From a checkpoint of a small mixture-of-experts model trained on Wikipedia: width 256, 810M tokens.
Below are experts of layer 2 (counted from 0) of a mixture-of-experts language model. Rows are named gate (a neuron's input weights, with its number), up (a neuron's input weights, with its number) and show model dimensions 0-255. Each number is 500 + 25 x the weight over its row's rms, rounded and kept within 0 to 999. Numbers have three digits each.
Before each expert's rows: a language model's description of what the expert responds to. This comes from a sample of Wikipedia text that the model never trained on.

# expert 34
Description: Opening one- or two-letter piece of a lowercase word after the, a or a quote (m-ural, m-asonry, sub-caste, un-), often in building or history text.
gate0:494501539555495513457546544502512521463531513465489523463516462480460518523481518502524493485493472478469512516477470485518548474508513510442476549495513517524498528482489489505544492492514493447503515517524533514489474510506510495495544476462480486500491512480520471519502496494552488482483466501512491542476489493456472501447481479517484542480541489518502526501498498484492506459557469490487535497477520507438495491517504502497510511574521514491530493525490464506489509488570502510480484523472496531510470468555497510517482479503482503469502500522463493505517429507486499485524530465506482484480509522480484538506538488445496505507492502526458519506486476508498524442466498493536481479494472534503507491522511487528493518494478543518425522495492533473501452508495518
up0:500496487490491522473505490512483500516505516543507490492484483510467489540475438480469526460535530491497487513456459519476497509533505487509488484472553461458456507506516499512495489515501506527534543508513492498487544464529503464528509503474464501508500497540524457455497522489459480472479510508495498538505531489571485475516566486435495448547521479497524546481469470523524536518513531520508463558483476508519482487479510524506526535492530490512501494507547476519485541490455488497525479486538494486444521485510529495483514517541506504486468491482456524493480492502514499525525523484481477491547506510495528479518489491471505485509529478507517519514476498509500471511491527487505492544520445492519536517533507497476552500537480455523493528499526514498522524512508435

# expert 47
Description: Equals signs in section headings like ===History===, line breaks ending table rows or paragraphs, and periods before breaks.
gate0:487485526502541518492500556494504533536471493454480481523515538523449491528486478494494489495498478507497479482542501533513536478471553531480521475490519489522533500471481492508501485489499491471481451475512545485433487523448525467529531489470497474520530513507512521488534519510468517494518485525501491504547541512447478465491523472468480494544517556492480513550509512503509443504514522487487508548522520527485536505485500532522544508537504485473495471494481501503499532515475509458499513473481514477519467510482502467533504493491490499469519460535458506519515481489506470512488501489503492537526506513494498540459492503504545470492516472493524483552502542527512492528482491514480515508439520481464499509537472458490515485497534478533428492544540480514511509495474475
up0:521562480498558504477501504478464495536485486495494456494476503511470508530489454515472488496520538505510463484530457494502462498467529503512495486532479501474537521458473517499523490506487483507505506516481472546518545476472472498520521499506473457512533486547486516476489501497528536533492516498483553490468519458477451479510494459489492485488506462471517502484479526529464478484486509492495482504524541523532541525516515517508487507497526504492483458499488475553466513497533485501484482531505493516478479506457508507509475466530484469479486513533523426480499473472503515517476488458539482498504525480539495527495503510513492524518539435476526498506459549491513535471486555494465524518492491479522508485507509535515533511522496507423442508518530495477542510462492508

# expert 7
Description: First capitalized piece of split proper names after a space, especially place and person names, such as San, El, La, Cop(enhagen), Bas(her).
gate1:547489560508486481516477514539513527513431537543508502458562520532473514478484491489510509515450476492519456507497514521500515514515502547520470501533503541466487493505495544520473546532500465503500489565514460504484517509508511508523452523492474460522508474505504470539462504497462522533508551503492489502512478508526537503510539472546510477515499484498513496504498498524502483528511477462499520513468489505541506504515447498521511491503510493459524548517509489528514523466500469497509498511473511461513482475468437529482534500491460526505512515506538492535497525532536465521512493474494495482520528526490474510497519522461496547521496494482529481528519496491521469550514506524471494520514476468510520496522529539523567507465510489518473519498454528489514547499507471
up1:512487541514460508520518480522529521483501548513491466500549534510475514510486452527483484559500500531488510490483519470518497513496485476544507477501495478530441481475504498455523494469466524471505527503501443522532486521515523502509483494461484530521486473534533485526469501460495464523511494472496546511450526508481496443556512517509518482516488528533524525483480502454518531507486519475517474480491484511511520502509508546496545502525527484505497508466479538479526500499522478497505490510498509471455469464513498557520515481502475520493491476499486464522456456527521494519490439530497526496499500464500525498548454502488458478446526531498510525493518494461484499514492438487459521514495489499462515479519461458548495485532542487500497535488492507536509515476468515

# expert 6
Description: Pipes, colons and prepositions in infobox and results-table rows, e.g. Team / Apps, Agency overview, votes, Turnout, in, for.
gate0:499519516469480503508466519484495513486489522497538491502448504512456493476532478540525516472476487481498514492473509475528525498524496502511528469530481530502501528506499517515470587474526510517464507492493462488477511484518490511511529471520501482519485521502498487498465469471515527490512485486493524508514505529516489491491497536497512483563553516497535537473499464505452470516456471516538537490523468524509487494482454517466497482504548486460532490510496528522594511479474467469521523495472515461519474521510496468496478527513505527508429522497467529571516488522525519537433509496469509516482498504498487471459490503516463544502492494487501521488483510482529479512537486507523500518473479479470498520469504529526532527450494500488511538508471501465478531509462473
up0:485452498547517505471535505454498509519491427513492494505499462489472528541499494444469516495533514464493508521510484492504445502518458515514520455510478483513493455487500491492502478488510494490492445518498501494510469550488509479474528508489510462454503524548483513527512531517464545471530498546500518536514518458522531515538497468475513480492495468483514536469499524527485531495530534475499490552520498519537489499500490527496482485493478486482521499504553544512455487473464460514475525481541497550480502482495502531480484459477493501490488455508499525513472553515495487509501484511469488457470523510486521512506509474471526503460495495472516480547505487482479499508465545462492479504470461520511494461489492534507448499531484469513519546506543529454464501481500491

# expert 36
Description: Institution and place name words and final suffixes, like School, University, Society, California, -ville, -berg, San-itation.
gate0:509486525486532475454470541488489527490454543515478507470500508483471549548542463492462556478548485501478468542460466494463517473551532512416505468488545540514495468513492472518520498508533471475543488490511513507530488491519489517461483451492478517474527484475522485526502526527475489513508496491516506514526504519516503492486506483481519471526506464502481455526491481501498530491486505485513538496483524474492472506500526512513508504488545451477522514549486554455501499491488530467500478493433498500492493474492534537508472496512478505505520521471451510471507502507545484500538496488500552506477516471487481516485516453514466484519545519487492516500518511512537488492509526518507543468503480482512452499518507517488527507532479530461506470544459486504511493504484481
up0:473476537502497500516502519500472519530494498495482470473513508454482518526498491516516493525518494533506482516520524494479496545490518498508492468490502492518492481459527508477500509541477470453550533491521514494479529525426498541540501478511490528510527538525505471466491512469480513484534474509501536476522527517525500513533522484485498480547472466529485519501504457491517497505511510527496477490480520510478474513429542524488494477489518515490490509536484472475499487464522482475507508510529477488491482533472493496502552483548471509505494512493510514520466505515531481490481469542485506486521489498557481478504514516516548476521554476465505489491478506486499421543443466486525493470519504487490484490509467557512536558556491454501536563539509498519501517548498537

# expert 55
Description: Number words and small counts after a space, such as two, one, 10, 16, plus byte fragments of Chinese or Korean characters.
gate1:496503468522493472513486496554506484482479507533516467485470495502516547477517486476515446507524471480485489484467521483480483495524477500518482488533510489467465468518527491488454506507504491447507482495497516489502529505494516531492490488538471517508502487492490466461567470471488491467519500498528521523512477491481490526512496498491472468505495561522487514504433499524491482460469539498505522503489513496521524481472524537516529520531522502499557483485462487476488568538490515530456491517480511517498525499479515505504561487534512503473484513510539467554439518519510554505454499531424525484505525478545495503534481524513491506472509503481476556529488467444490493495500525523515499521495503509520521474564515481503500479533485494491473481500502518448541486490514531
up1:467482524489514508524511463490503543514538511512459536481488533488541561455499498556486501495497493480526499536487500482508529520466504480521504464499546513517498520507469508507511436476489458521521492470445494499466509498518524467517500516490485483544477525507515549474478507502485478525549527486443484505458480548490488535494490521505493462481451517512513494500486471493524501465478469506544482517512519467495499467527499504480527559495531521490479483447453468479498475461507487490535520515486496510486422520456498495518517498499485520489500479479469479533543456499515474505507485499538521496534476468458506505498489520537466499509507514498480504472476515493560509465519526513518503547498519498484508483479506490514520502491550474540482534516508548539489470492466503

# expert 30
Description: Line breaks, equals signs and infobox field labels like Location, Released, Born, Scientific classification, plus the word the.
gate0:536518547518502498502488517477513478536506492524523547515514475505504550500489486536497533536485481529481504498487473441480516470482466511506482476517472481537494508489510487493472522488519485506526462515463505454539533526480484494501498496460489497504485513479491495531481511482489561500512482512508511531484505517519485507510497452530484514538507528521481494506521497461452505530491493478487521496505501504467500502497479545507560525507524504488481481477467507507511460471495473507504540434517497439502471482514503517427485499469491490514500495501513527491517544563532492529521474464509498571515498509516512539495489453528514542544479501459475544478513527471478452505459512524485523529490506459551493465477531460522485525492480516506471481535505497440529520524507499
up0:497488510491529501513516498488491521521484494501504508475501490441496526528510472490507499488478456489471531506481502457500439508491493492510501451522502477525497489452499501501476546493485492500532540478488512522459529469490465509543490527511489442517476469473481470520494491514498521514516512553525493532512499494485518484517489462497482493460498449504490497485510547488515495504525524519521454523552505518508545508479500531496554513490521496495499518538564508523517486474476480512496474474490491561494503542542491517476476503543516508516498496523487528460559493529457537425520515474511472449454509479498543501506472501479502543458484484475525516526509498526476502543484505495490518536507468483542498442466500483462513494493475514557485547511527484471502494473508481

# expert 32
Description: Pipes, colons, en dashes and equals signs in tables and infoboxes, especially date ranges (14 August – 11 September) and times (4:12.39).
gate0:497540504478466479521507526498492533496462512437506460480471535491496521491473506483486530510522526543492486503480489493517466515499499524494481489558539500496485474497502455538512511536457493482494498509512502451491487515482503480476476510458503532519506484492495474504509474497512495511500488503497507481501531557559493456494447479431501486508493529498547469491521491475514481481527521527475499466496496502500502504466542509503464483494547526456512540472484479502480486513459506505483489516487469523479500491489490570446523533484502494505530516538507546525528519532482483458484485493517501534480451502486454545520503495505511520490537469527537507543500519503533483531509465474543452525499501506510435488487506468518499474448464551527519528504500502524517496483454515
up0:491497459489516516454483484497444487514452515515490481522474500475523529506493474520537530500520505486520468494484475580525458490502468494514503463478463462438508512485501536506514500487477500467525517496487519510454486480492492493490482428505548517487495488543482530481447486457445481488526512457497519507514535485551498505492522483482454454501531477470515534483531508531516496483489517505574469527513489467462487477500517509517500535500458477492517471522507482483543509453491464506508499490498434477530457505463507518526498511475521531466489504508482498498517472547495476506483490520486521530486510506494514461488505470479499468473522464497502501501489484511491475529492519531476492479501524533495537495511459538455487523495494455533498551502518506482495520528514494

# expert 48
Description: Nationality and place name words after New/United, like States, York, American, Indian, and middle pieces such as Milwa-uke-e, Cre-ative.
gate0:549508449484540508504481537496492461502468508513481501498511523475529514522537496491505528511531513504459460496504502492529525491513527505481460504512480473493505524485507483498547481456502480523477490504527466497512548504483479494511503505475502546505525535533497488467559500424531507488487519463494503515504509524527475461532544523507477540506468549512483546486529496534513486499519512490517532509491459500482491532539528499482482499488501461513518509476479476456542483495490501503512493489490492517547453462453534497499491506475507504500531482490499488461560536534489518490490532448477503524488492518483475484519467496505465515447510529480517524553506475508476488489492499480556493498548469535511468513450569482501475488511505492490526459530509493485517528561476491
up0:525474498494512502538486489481520470534437469484447452506494525440477509520534487525464453508477508488514486482437497511513485499488444516464461436502515477488501510493513493457529490488497505504506507527480500476469478516434526487518495506560473495494510515525516487511496530508460508517472505523540507501515586479526490504475483511477474501476521519474479497487446506536502505491492547498513469520517492509479522484439517491484511484518514507452505491483498507524517511541488532485496481532504502522502501532496569521475519472500497507484473430501508523511497520526468535481464511492482493464527506513464521529491499496531471488524499479469533497466476526520512516508454527503497466514550509538501518503502483514502517477503455482526508501473515527491451526510472461

# expert 61
Description: Single digits in table cells, sports scores, chess moves and chemical formulas, such as 0-1, Rb1+, 25–26 March.
gate2:492484513488529515499479505491526482466489498522493522502473483482487529513471518547501516480489540520503510489442458546512492508515484487491503533490458501504492501452478489528487543515533544531486504491532451486533539479508511512495504517479506543487510495501523548480500507520555552517472511469528533463484454491528470483518571491482511501535541510481523487527496459500475512514485495522497521496520515447496498519479495458450481484522469545530496502499478491529479486497481511499527512470499482457503523556474529508541492500474537527533478456455473498539507513508465505509438514520505484519531533532521489491461541473497478480494495511468452502477483501467502495515510503465494507492510477507511498480457520470448489477479496492500491451448463465513450533478496512
up2:489507520491537473487476480502521513518474496518489499474512466463491486541479514514517510503503493523455483505463505546519493486530480535496488523491504502496457494475485504526535543518518502508457497500502464489498518494518546487455525467539511520543529494473491482524492496491514576503526498477484518507491484518541493459534512464492510541498521463502505516500512521476537484462506541486470524493464478459456505552471469474460496479521497504509475545465518512499487474517543496507481504471515514476467504521481453454499496508548542540506488489466483512544517498499415476539493497494485455543501501518538516512486554491493495520460454540485526479459484485519493496517510507522513523509577498493503506480493521454452464510485544512478510513495472473492506516503488514

# expert 43
Description: Middle or final pieces of foreign or rare surnames and terms, such as -mann, -sson, -án, -lan, -ner, -hi.
gate0:527513496527499502522484487489490503520459479476547509512442538487498534486505473503504495467537449506513459453465497517527514488466538476509493483509480544527532494482532532497539526501476544512525474485514516482508532487531468482513519470483478527512495547546499483519523513487552453503513479479524522515513509504520504479490516504502498474493509496545542497495497496475513516509510536456501523500505492502519523480475483521500487512518563553525543486513528485532502534494490520464533512527497527513486514519474480515506521477474497517521524507510447519479514511448502512476508456472485527503496472483493476555511474488537490541457484529525483494471501542471518461465479466481589498495509483535455511530482497524558528512464477514520516530540468483489532523497495474
up0:517500473475514495498476483518501499531547521468479492472514541489507512505500492559480488515509524491516473456492474461476482552514482474500481507510479481476527505508501514450491497495480503471560515522493552525522523468476503492523491510539502513497463499511496475463542516495533495503490549474492551532567478479544460493513518491500472484504528453479467536502516497466511499487493514480546485504513485473509458494490535493501518531478460484518463465496486557531480499518499524481507526525519500521503504504463545522484494491516542453451477568510440505490506453503467499473510494523524486518490501477442489516495532508538505514492489501514504468522499522509503484537526551479490495531466541489475517526470480495481528454521458472503530516501503550509504530492514462

# expert 59
Description: Common nouns right after the, a, his, often followed by of, in war, church and history prose, such as order, method, troops, command.
gate0:500519461466462502518478471471456506491512519473443475481502495530474513481504505494471494494443515497496506509533497477518499471500455490508508510497530503500507491503502508482506487526465512507491533532490516479518502525507520444540538525471491519469483521458469551531509493504521470532519522488522501492522482506471517501486482515489523515454507517534499459504516452504492527495499470531504554570504496507479494448474477546464526493484532553455545479490480485459485472461536482455497515505488529452482505517495475513538464518491491498494501533513473526508514470496508509511552495469502469514441491448519520522505498474521493487518503477504510504524495523519466503495497473473494511506493509526534515578486502523544523503479517502534452443478479498470497546472476542
up0:542508450501514481479481521467495497473505490491543461485504460513485458550479493511507514475558510493518520487522466525506483515531479465482491490516516495534493496525481490504524508490538522493520535521514497479515457497486512551520504540537517512482520531494502510459534507501473486542479550537515541527482515520535504465531519496470454531488487505464464462452500472475515506517483504480507483530504470483496531467548534480530467506500498512510512476499511518500495505482479526477520505522505483521500482540503493492475500518481456516526500550494473504479455515475520464505518519514473553509522508501520491462477492515474528489504526495499492530510451520473544478565524550521503518520523446471508525498524528495501501530580479476532561474517498493471531522534506465

# expert 56
Description: Common nouns for places, time and population after an article, such as area, years, population, village, age, history.
gate1:501527475537525473504493447521469469470514528525509537530575506515487507487526507512534513485492509515488467518508470518482467470515530511531490522522485495437523478541529499518487539487510462521566513518526467510509511494520473496500473481470496497538523468528521444486504472501503458544502462509496516519498496519493508481505522513503505483532509514491495523505448479505516560462523491495532494523527492493524475527509487513508532547470524508487512517516463463512537498485499500491505443491447484461493485489450479509521525460475469470486477503480511438538483495521534499479531505521526523478529494493505523469535532502463503504509497506470482494541509488478502461456503528541517500499495461515539555498531545494476536492503517476479487517495502533536548525485507526
up1:498463524462544505548515505458471449513440504495505513523485523539470467512482495511540515482496535507524540507521504468500480547466496483513492462486555496537521473478542470469490497526523575473474487451532530552513509500527500476459510512513557493521472508530472473512491515519465493462540495468498539472465490502484497491518500490485510487503510513468539490525514485510506523492510516457493519487495510484471469522501503530524549510488473531491504502506478497456509508480510497507498517526474450532461508499483497502473485506484498508469483459498501487555504471465505475493500459409466512486497514465466521518532500538481525459514516474520468513477489503516530509495516470491442529493497510485490446526472487467505512495475509502454493492499513508518494499472513504

# expert 39
Description: Media nouns like film, album, episode, team, and the first pieces of capitalized titles or band names after the or a.
gate1:488452453536432468492452491509469535468474504550453535483472496534468536489442465459528455527497510474527508496495501503453527542482491463515529505521491523528480476519491507482480484539491484484496517514489489504478517458536530474492480546506474463515492492467491517490472550481500504487482488507544501536471503461511528493499516529546511488480486501518514483519530560500521494515498543498514513510482517483436537481511494495477472515483460523487539513558483473485517489439481477513512463520478475466502484513463512453500511512497483509506509481511491480532510519543479490495541527501511510513498516512464502509526486463493498495430480494507460482526508484456503529476518504468483529522485471506502516516472459484500476509495511483479497488528502510539470524469479514
up1:533456517485525479485552473536490494501476520496483493519502484502494483524514452520521481512480470535525530468488494537469531511473534558482513465515505477516511501544471543498503471493502486450488511525519483544530481510482512554519509499471521479516522507509509510563511481462481478501514517499488500473482522536493538489510509544485517498497460531499538524509507511454492518493526470467494511499491496491455514489519495519503494503498502501469500462504460462511486481503514530503523469457526474457492456464495499513536482481493534474498525490515450475509497493558513489528501533503491533509521481492490504480464518567456499508493505525459519470526494488501527528514497456486430553535521487490530503525481480503544509480552503538513497475491447478521491541467551485

# expert 20
Description: Pipe cells in sports and election tables, and semicolons separating items in lists and infobox entries, plus asterisks and bullets.
gate0:498543471546478500494495491488505509527504469481503469477511504508544490499488490508526484538493490526527469480510437550482494473487533467473510495530473501521503523500485499519505510540473493459495482502488507512514497499510555520469481493512522538489553520505474462476509489447510504517531503520469535491461492506529469535490453518432501551536532490496491495477502491543445518506485536522497558498544497491473495479465539472517500501493516483515517533452508506461485509536474497542516486506513498512453513486495530495515505538487511506482482486511475477519526476477510497529479519516525501551474551498494485448536484482444471511491499525520524533489490493547534474469514536479549498512518524523449470542526496465477551493484509521522482478460498509508507478516466503
up0:503500483489518524548493522542492497492504483506473473518505511455499494546530468527481522522513507479541487540497493512479478491469483507501528463483535508478502461494522531484464506517494508478542494546483502524474499526473510506498495566516502553499557538481515492515465533475527539519468514508506515532479561477512510469537532527460514508487535467464486524544487497513469515463502497534539480519539499455523487490500525521488507523500482498473545462508517497536494500502498502530510525527521506503456477470529531495463530523507472549525469514468476512460493480490478533483497485513496504500467479493508519509484512461458455511502489503460525524492474474479502459523512496538520475481568460522484506470510501494458538498557457465496502482521497500504455493519473460

# expert 18
Description: Capitalized words or word starts inside titles and names of films, songs and places, e.g. Never, War, We, New, He.
gate1:509504494535487481459463505483528493508513517536530504519530493498498494523495496499455515498491459519529460579495495530504515513479532485510496477507486470510479505453486501533531546473513522467521498541530503523516521483518531496556477493492431467510495456510480482479464469518511469556495487488533462470485536521496505474504500480524500525494497539498447529514514512490531532485520550491502532494509511513498510499524482509551513479459544485439513538509510495482546489487497471450491500512462490460510510523539459510520518538549492523538506505489543486501469492524492499491515505504514477467516525537525464524491499478507481510481520493486485488511539484443535491536482491510489535541482494473510516501513539477480481445511523485471461485514481542543494487466481477
up1:477511540510490506514543505534521489503576532494554485554481513532500553496510477492494490519501506544506508464519523497454532471509542500515484446470480493471475495501507521479501484494542504455507478490478503528531493516478517528467512483460505516500466490525499530496471452520484460476549484518479502481517528526503484489511535555517479473488498514495499482496481501510485542526510523493490538508486500517500552495510468528517540532449475496474514507492472471515509474535447478557505522484495507467469412488513528479500493509488516508504483500534507490505517481486543499484498493509466552483552467499464515521541494535497506469502502494478504504492533454486502517533519465466485495516505518492505531493493512493479543485517477497491495478462445549522504483524503449

# expert 19
Description: Short values in table cells: dashes, lone digits like 0 or 1, plus/minus signs, x marks, single letters and backslash or byte fragments.
gate1:522476510502541469496473562474490471489488518462501517517516502519477480483504508480495553499490456462506491508497494545446523515501473524471506518521550513526504502489503484461521467484514519509532513533510496524498508492538531474512491512510507484490456483479484472488466497455482495508486513496474459542515458509507498500515512531466472507513512475514526497505509509543505494487508463447500454506504482530485461473502486527526502500563499541510531509497472448488510486523506520510484476542499541485500450443510480559476527518535532437488510538501489487563456480519524473516468527485481485488467485505483479501512536507495519470480553491507523499495485535470476537454531513490505484537543495505461525455519475498518498463517494529516499483540481517468450485509482509
up1:493545554522459484475475528447496485516514491528475492516510529526483486479526476520521493489485456527505498524537491458476524514494491503504471471489500498476498506494506464514503515484531491476507512493499469570480511521564487516475496488447518466515500547511454534518504520460508489495516499468467484525489477505531520527500483453515502472488518504481510489508481493478523545530496530514492486489517515494486523499513473547478516493521520498448502544466508491456478476495486511487488510515532502477482423472506491505496501489497526524440531494511523479474515489491525493532421502488531453458476433498486507497505452542524500448495528502503500546484536507500510536484503460495490536528483484485505519500472469506500510475485491478484464520521487538533508567539528491